python train.py --n_experts=16 --experts_per_token=1 --d_shared_expert=128 --hidden_act="geglu" --norm_eps=1e-06 --init="trunc" --beta2=0.95 --batch_tokens=65536
Below are experts of layer 2 (counted from 0) of a mixture-of-experts language model. Rows are named router (the router's row for the expert), gate (a neuron's input weights, with its number), up (a neuron's input weights, with its number), down (a neuron's output weights, with its number) and show model dimensions 0-127. Each number is 50 + 12 x the weight over its row's rms, rounded and kept within 0 to 99.
After each expert's rows: a language model's description of what the expert responds to; "comes before" lists some tokens at least twice as common just after its tokens as in all text. This comes from a sample of Wikipedia text that the model never trained on. Tokens count by the router's weight.

# expert 14
router:38 66 40 51 69 23 53 74 57 65 52 56 40 24 43 59 41 43 54 46 46 37 75 63 30 54 44 64 58 41 52 43 83 56 60 59 32 20 53 37 34 48 43 36 48 45 45 60 65 59 55 47 65 58 52 61 73 63 63 57 43 49 44 33 56 55 60 36 63 49 73 45 50 41 45 51 48 63 56 56 55 45 36 40 53 45 57 39 47 37 49 39 50 58 44 78 33 45 20 74 39 63 39 57 50 51 37 60 36 36 50 45 39 60 52 40 52 49 55 62 28 70 60 56 52 46 41 45
gate4:54 51 37 58 53 40 41 66 45 42 48 58 49 51 44 53 36 36 50 58 47 49 58 58 34 37 58 45 84 39 35 37 50 45 60 53 35 22 44 62 53 62 29 39 26 44 43 43 57 64 50 70 60 71 34 46 73 73 72 60 37 41 31 52 46 74 43 46 59 45 40 46 36 53 64 55 66 44 53 67 50 51 65 39 50 60 58 68 43 55 67 55 49 63 36 75 39 48 32 58 49 50 36 54 56 65 34 75 41 51 53 39 49 56 44 62 70 74 59 62 51 47 55 36 40 59 38 46
up4:51 47 27 58 58 41 44 71 57 41 52 44 38 41 51 51 26 51 61 41 53 60 46 66 34 45 57 49 42 36 48 45 48 62 44 66 41 40 36 69 51 31 35 29 37 07 50 58 46 61 58 51 51 58 21 58 53 62 63 54 34 46 40 57 45 72 48 39 45 60 43 36 61 47 51 44 51 68 47 37 64 51 63 50 59 51 51 54 75 56 58 65 59 64 31 61 41 56 50 61 44 35 43 48 28 47 55 74 54 45 59 39 59 42 32 67 70 68 52 54 54 46 76 39 45 53 22 56
down4:83 56 41 42 48 46 43 48 46 65 46 53 63 31 54 43 39 53 52 38 51 37 39 38 53 70 55 38 60 55 55 61 48 60 20 37 41 68 48 70 37 43 50 58 34 38 56 56 50 35 50 56 36 46 67 72 54 57 40 45 18 36 63 48 92 69 34 54 63 46 51 49 48 40 54 36 49 51 40 47 46 57 55 50 58 45 45 52 37 26 50 52 71 60 70 48 54 46 45 38 47 65 61 72 49 51 75 56 68 47 55 46 27 59 61 40 40 28 55 42 38 58 39 50 61 39 54 48
Table headers and units
comes before: " |", ":", " (", "′", "″", "N"

# expert 10
router:40 59 47 58 54 57 56 54 64 42 50 45 32 28 66 63 49 49 39 70 54 47 60 54 55 60 51 49 59 30 38 44 50 36 49 53 28 29 39 51 39 44 51 61 42 57 60 35 59 55 49 49 53 49 58 55 80 28 47 64 62 52 52 50 46 58 47 34 54 46 42 71 70 37 64 40 48 67 43 36 45 29 33 36 48 57 47 32 37 41 22 50 58 59 75 35 77 45 37 49 50 52 47 61 31 65 43 62 66 42 50 45 45 58 50 28 44 42 68 80 31 70 60 64 55 67 61 57
gate4:28 47 45 50 48 36 43 68 57 46 57 56 42 51 66 49 27 57 82 50 40 61 49 69 28 52 47 38 80 31 61 55 56 40 73 45 53 34 46 44 44 74 55 55 38 32 46 28 49 63 60 43 70 56 29 35 60 59 56 56 48 48 29 44 59 56 54 34 55 37 68 55 30 59 47 51 79 59 55 59 59 57 50 43 41 53 54 57 51 16 56 31 74 60 59 65 51 38 51 49 52 62 51 58 48 55 46 67 54 62 36 50 42 40 33 39 50 55 38 48 37 52 55 65 48 49 43 59
up4:26 46 35 44 47 63 52 58 74 58 46 65 40 35 55 50 48 62 57 50 34 31 39 58 39 64 47 47 60 40 44 65 32 46 49 59 56 49 63 70 44 59 33 65 53 18 36 37 42 72 48 61 57 60 24 45 68 52 73 54 60 53 36 48 40 70 62 27 24 45 58 46 73 48 48 33 39 62 65 52 51 39 45 65 51 49 53 59 61 50 64 76 34 56 58 45 41 47 50 63 49 47 42 61 38 61 43 70 48 33 50 40 69 39 35 44 36 43 61 45 62 61 62 54 53 49 46 67
down4:56 46 72 20 55 53 92 44 54 44 51 57 56 51 62 39 54 51 39 54 36 37 52 60 65 54 62 51 40 68 53 64 42 43 40 49 33 53 56 57 28 48 72 44 48 52 55 41 47 35 47 55 30 45 64 58 63 30 55 57 50 57 53 43 84 51 29 52 23 59 46 51 42 61 69 41 37 51 50 34 34 49 49 68 46 48 32 47 42 45 30 71 51 32 68 26 62 50 48 46 53 46 53 42 50 45 53 43 39 41 51 45 65 33 52 53 55 21 42 29 53 49 70 51 56 44 55 65
Sentence-ending periods
comes before: "\n\n", " The", " In", " He", " It", "s"

# expert 4
router:33 63 32 41 67 46 42 71 41 41 50 56 36 39 52 65 44 39 42 51 78 62 46 51 64 56 32 47 39 54 58 53 75 56 65 64 53 37 59 58 58 59 41 66 40 63 59 37 60 72 53 56 49 53 53 36 51 36 59 39 43 61 52 12 43 55 61 40 45 22 46 65 42 57 44 69 40 57 48 33 52 39 38 35 43 58 42 39 35 28 35 31 53 66 56 49 41 45 24 66 33 71 46 35 54 60 47 51 44 60 49 43 49 58 32 34 50 46 46 60 54 62 72 52 53 55 48 30
gate4:36 49 37 73 55 45 32 72 52 39 63 54 41 57 48 69 42 58 57 76 38 48 63 57 26 58 33 61 51 39 50 27 60 54 60 37 40 24 43 65 45 58 40 36 23 20 42 39 52 45 58 55 46 64 35 46 61 70 56 38 31 52 48 37 50 34 57 52 46 34 61 56 51 59 38 49 57 59 48 47 59 42 66 28 65 40 50 40 56 48 51 53 57 69 47 67 54 54 39 50 47 83 33 40 53 68 47 50 38 60 42 37 49 52 39 38 48 48 46 46 44 58 63 50 25 36 30 45
up4:34 47 40 57 45 59 55 50 55 39 46 31 60 54 55 46 52 50 50 60 42 48 42 70 19 74 46 54 41 32 33 67 29 57 56 53 56 56 42 45 22 73 38 55 50 02 44 47 44 40 44 59 45 40 36 62 54 51 41 54 41 54 58 30 37 58 75 46 20 41 25 45 55 64 40 44 48 52 42 28 41 45 56 56 54 43 38 50 60 66 34 64 51 62 52 45 54 62 48 59 66 69 52 71 62 55 44 58 51 30 52 52 53 56 40 53 68 42 51 44 51 43 76 53 44 44 47 48
down4:61 46 69 49 47 55 44 26 39 60 49 60 55 47 60 53 71 78 39 47 68 51 41 37 55 62 19 59 56 76 57 58 41 62 31 50 48 59 54 74 57 53 47 43 43 37 59 38 50 32 45 49 37 51 55 65 56 46 53 65 23 43 32 72 91 50 51 40 47 53 50 73 44 51 52 36 53 42 46 62 44 41 66 46 45 49 48 56 46 40 36 63 55 48 62 23 38 56 57 77 75 39 53 48 55 37 55 44 43 42 47 38 48 44 64 50 50 34 40 30 50 59 41 45 54 64 54 37
Commas, list and infobox items
comes before: "|", " and", "-", " as", " which", "000"

# expert 0
router:44 60 51 49 67 55 57 55 62 53 49 61 51 32 52 54 57 39 42 61 56 56 44 34 68 72 43 31 53 67 59 49 76 53 48 57 40 46 46 58 40 50 50 68 36 62 55 67 70 57 49 54 46 62 70 39 70 26 69 47 48 51 39 18 52 40 41 36 54 40 66 56 65 42 44 38 53 56 47 53 59 32 28 50 46 68 46 32 50 56 42 60 53 65 90 45 51 42 13 51 32 61 52 56 52 58 46 43 44 54 52 43 38 47 33 57 56 62 62 75 56 44 69 66 50 56 54 52
gate4:30 48 35 59 49 42 35 62 49 45 63 62 36 58 40 51 40 64 85 75 44 53 58 56 36 45 43 45 57 40 56 44 43 48 75 54 46 28 46 51 41 81 19 50 43 27 33 30 54 67 63 57 75 56 46 46 59 64 58 34 61 52 39 43 41 55 50 57 50 46 53 60 30 44 38 56 66 62 41 66 54 34 50 43 43 63 50 55 60 48 65 36 46 57 50 47 48 43 41 50 45 68 39 75 51 72 38 64 41 27 51 38 25 57 36 44 44 64 52 44 43 56 54 64 43 47 41 56
up4:31 44 34 48 41 57 39 66 56 50 42 41 51 21 58 51 42 64 81 55 41 57 37 52 40 52 58 35 60 58 52 63 29 49 41 54 57 53 47 47 49 61 14 57 47 24 41 37 44 73 46 44 50 63 44 57 45 45 61 41 67 62 37 59 22 57 36 56 53 44 45 33 58 40 48 35 59 63 51 39 57 50 72 56 51 48 33 74 56 65 63 60 55 45 45 49 51 62 65 57 69 49 38 74 52 41 36 68 46 43 48 50 55 37 40 49 47 39 48 42 35 47 84 56 44 26 51 51
down4:60 53 38 54 46 70 54 55 36 67 47 58 47 44 82 36 43 66 47 59 60 60 66 62 38 45 51 67 31 68 38 63 31 63 35 51 27 64 72 43 40 51 63 43 50 39 67 53 45 42 55 43 47 58 49 58 49 61 61 74 35 34 54 57 50 32 59 76 44 43 68 57 37 52 49 36 46 44 56 33 32 43 38 63 54 38 47 41 20 48 53 59 60 56 57 46 49 47 49 82 53 43 66 45 42 65 51 54 55 38 51 48 46 46 40 35 73 48 52 53 44 42 52 45 86 44 59 63
Prepositions and conjunctions
comes before: " the", " a", " his", " its", " their", " be"

# expert 13
router:37 65 55 51 66 50 56 57 53 31 49 41 46 50 48 61 52 48 59 74 62 36 51 41 38 51 17 40 46 49 52 42 48 61 53 63 36 23 43 62 53 58 51 73 38 33 24 76 77 51 47 57 57 67 47 47 68 60 53 59 42 71 47 40 57 51 62 45 36 48 58 43 34 58 59 57 53 56 44 53 51 44 32 45 32 52 64 42 39 61 59 37 40 65 59 50 56 37 13 43 48 66 37 47 51 67 55 40 60 50 55 40 35 76 44 56 45 51 52 77 30 54 37 46 42 65 60 56
gate4:24 49 35 51 48 38 55 72 35 66 49 68 52 53 51 47 62 60 56 67 37 32 34 60 27 46 43 46 52 55 42 36 58 66 69 39 44 26 25 49 49 61 30 37 41 47 20 39 50 53 57 39 72 62 27 35 63 59 66 63 49 53 36 44 46 48 51 39 56 46 56 44 34 50 45 59 63 54 43 59 79 36 45 34 55 38 50 56 41 51 51 46 55 56 67 62 57 39 39 45 42 56 36 46 60 68 38 53 50 38 44 20 61 52 31 46 31 63 54 57 58 50 65 65 43 61 44 66
up4:39 55 36 48 51 65 57 55 58 42 35 69 48 48 58 50 55 69 64 60 44 38 37 54 20 55 55 47 44 53 39 45 25 66 61 41 33 44 42 63 45 54 31 40 67 00 59 47 49 66 45 50 50 54 38 56 63 58 62 67 60 57 38 43 46 61 37 40 45 57 68 25 53 48 49 67 64 47 48 37 51 43 66 57 59 38 34 49 68 69 58 55 52 55 40 54 52 69 44 62 38 58 41 62 45 60 38 53 39 39 74 37 63 37 44 55 63 54 46 69 49 60 69 31 42 43 39 48
down4:86 58 29 40 59 47 49 32 46 59 42 57 72 58 46 49 45 38 49 42 57 47 25 40 44 65 60 28 51 51 38 44 49 57 22 47 37 62 31 50 54 35 58 50 31 39 70 44 49 53 49 61 56 40 60 63 43 50 46 70 22 51 77 68 62 48 75 31 48 53 46 58 56 62 53 48 40 53 41 65 42 65 33 64 56 56 40 46 35 49 36 50 36 51 45 35 50 68 45 63 52 34 49 45 55 45 62 44 52 56 51 37 57 43 62 35 56 28 45 24 50 52 34 74 59 53 38 45
Adverb -ly, numbers, dates
comes before: " |", ";", "–", ".", "°", "2"

# expert 1
router:32 61 62 58 68 46 29 39 70 59 47 39 51 49 66 37 56 54 45 63 43 37 37 61 38 64 42 61 64 34 48 50 59 39 40 47 30 21 35 55 45 62 53 48 55 44 41 76 76 55 49 28 53 41 56 51 68 40 60 74 52 68 45 29 46 48 31 48 40 59 60 61 48 47 40 46 62 49 56 64 43 58 23 46 41 37 52 42 44 32 38 38 64 55 71 40 58 42 21 48 49 46 63 51 30 68 42 49 51 50 50 40 37 64 32 44 41 67 47 67 38 58 54 33 49 68 55 49
gate4:43 43 34 47 45 27 55 67 45 55 47 53 34 45 51 52 59 47 50 73 57 18 71 46 27 48 58 58 48 28 54 44 50 53 63 44 38 33 55 52 42 66 28 62 53 48 26 47 46 51 45 61 67 61 44 41 56 51 51 54 56 45 36 47 33 55 67 63 57 43 51 44 38 49 42 53 63 66 53 58 57 32 74 46 58 46 57 63 42 74 59 53 59 58 45 75 69 56 30 50 47 57 16 64 68 75 36 56 31 26 58 46 45 63 44 54 51 58 54 54 59 28 61 64 51 68 48 48
up4:45 49 44 41 51 40 45 54 66 50 52 55 56 33 66 62 71 51 63 58 62 44 33 68 21 61 67 60 35 35 40 61 43 38 55 44 55 52 51 60 39 69 40 53 59 34 42 31 43 45 57 51 45 60 31 48 54 61 52 66 71 73 41 30 44 49 38 41 41 43 61 52 57 59 43 56 35 62 53 55 55 56 46 54 46 65 38 53 60 62 43 82 57 55 40 47 57 72 55 59 28 49 35 74 49 66 35 44 26 15 60 51 57 38 58 66 56 66 42 60 61 61 68 58 44 49 43 34
down4:67 44 45 40 59 52 55 45 41 68 52 54 61 64 59 56 54 36 50 31 49 74 40 58 48 53 22 50 60 53 35 65 46 53 29 35 54 56 50 42 42 26 43 55 55 44 52 43 50 58 45 55 55 66 79 65 48 65 55 66 37 56 51 44 90 30 63 44 31 57 69 68 65 46 42 23 51 56 74 55 65 68 61 46 41 50 41 53 33 37 48 59 53 58 62 65 49 55 60 71 71 51 61 61 58 47 65 55 56 42 44 45 50 57 62 41 69 40 35 36 48 41 47 35 68 49 59 59
Heading equals signs
comes before: "=", "\n\n", "\n", "%", ")", " —"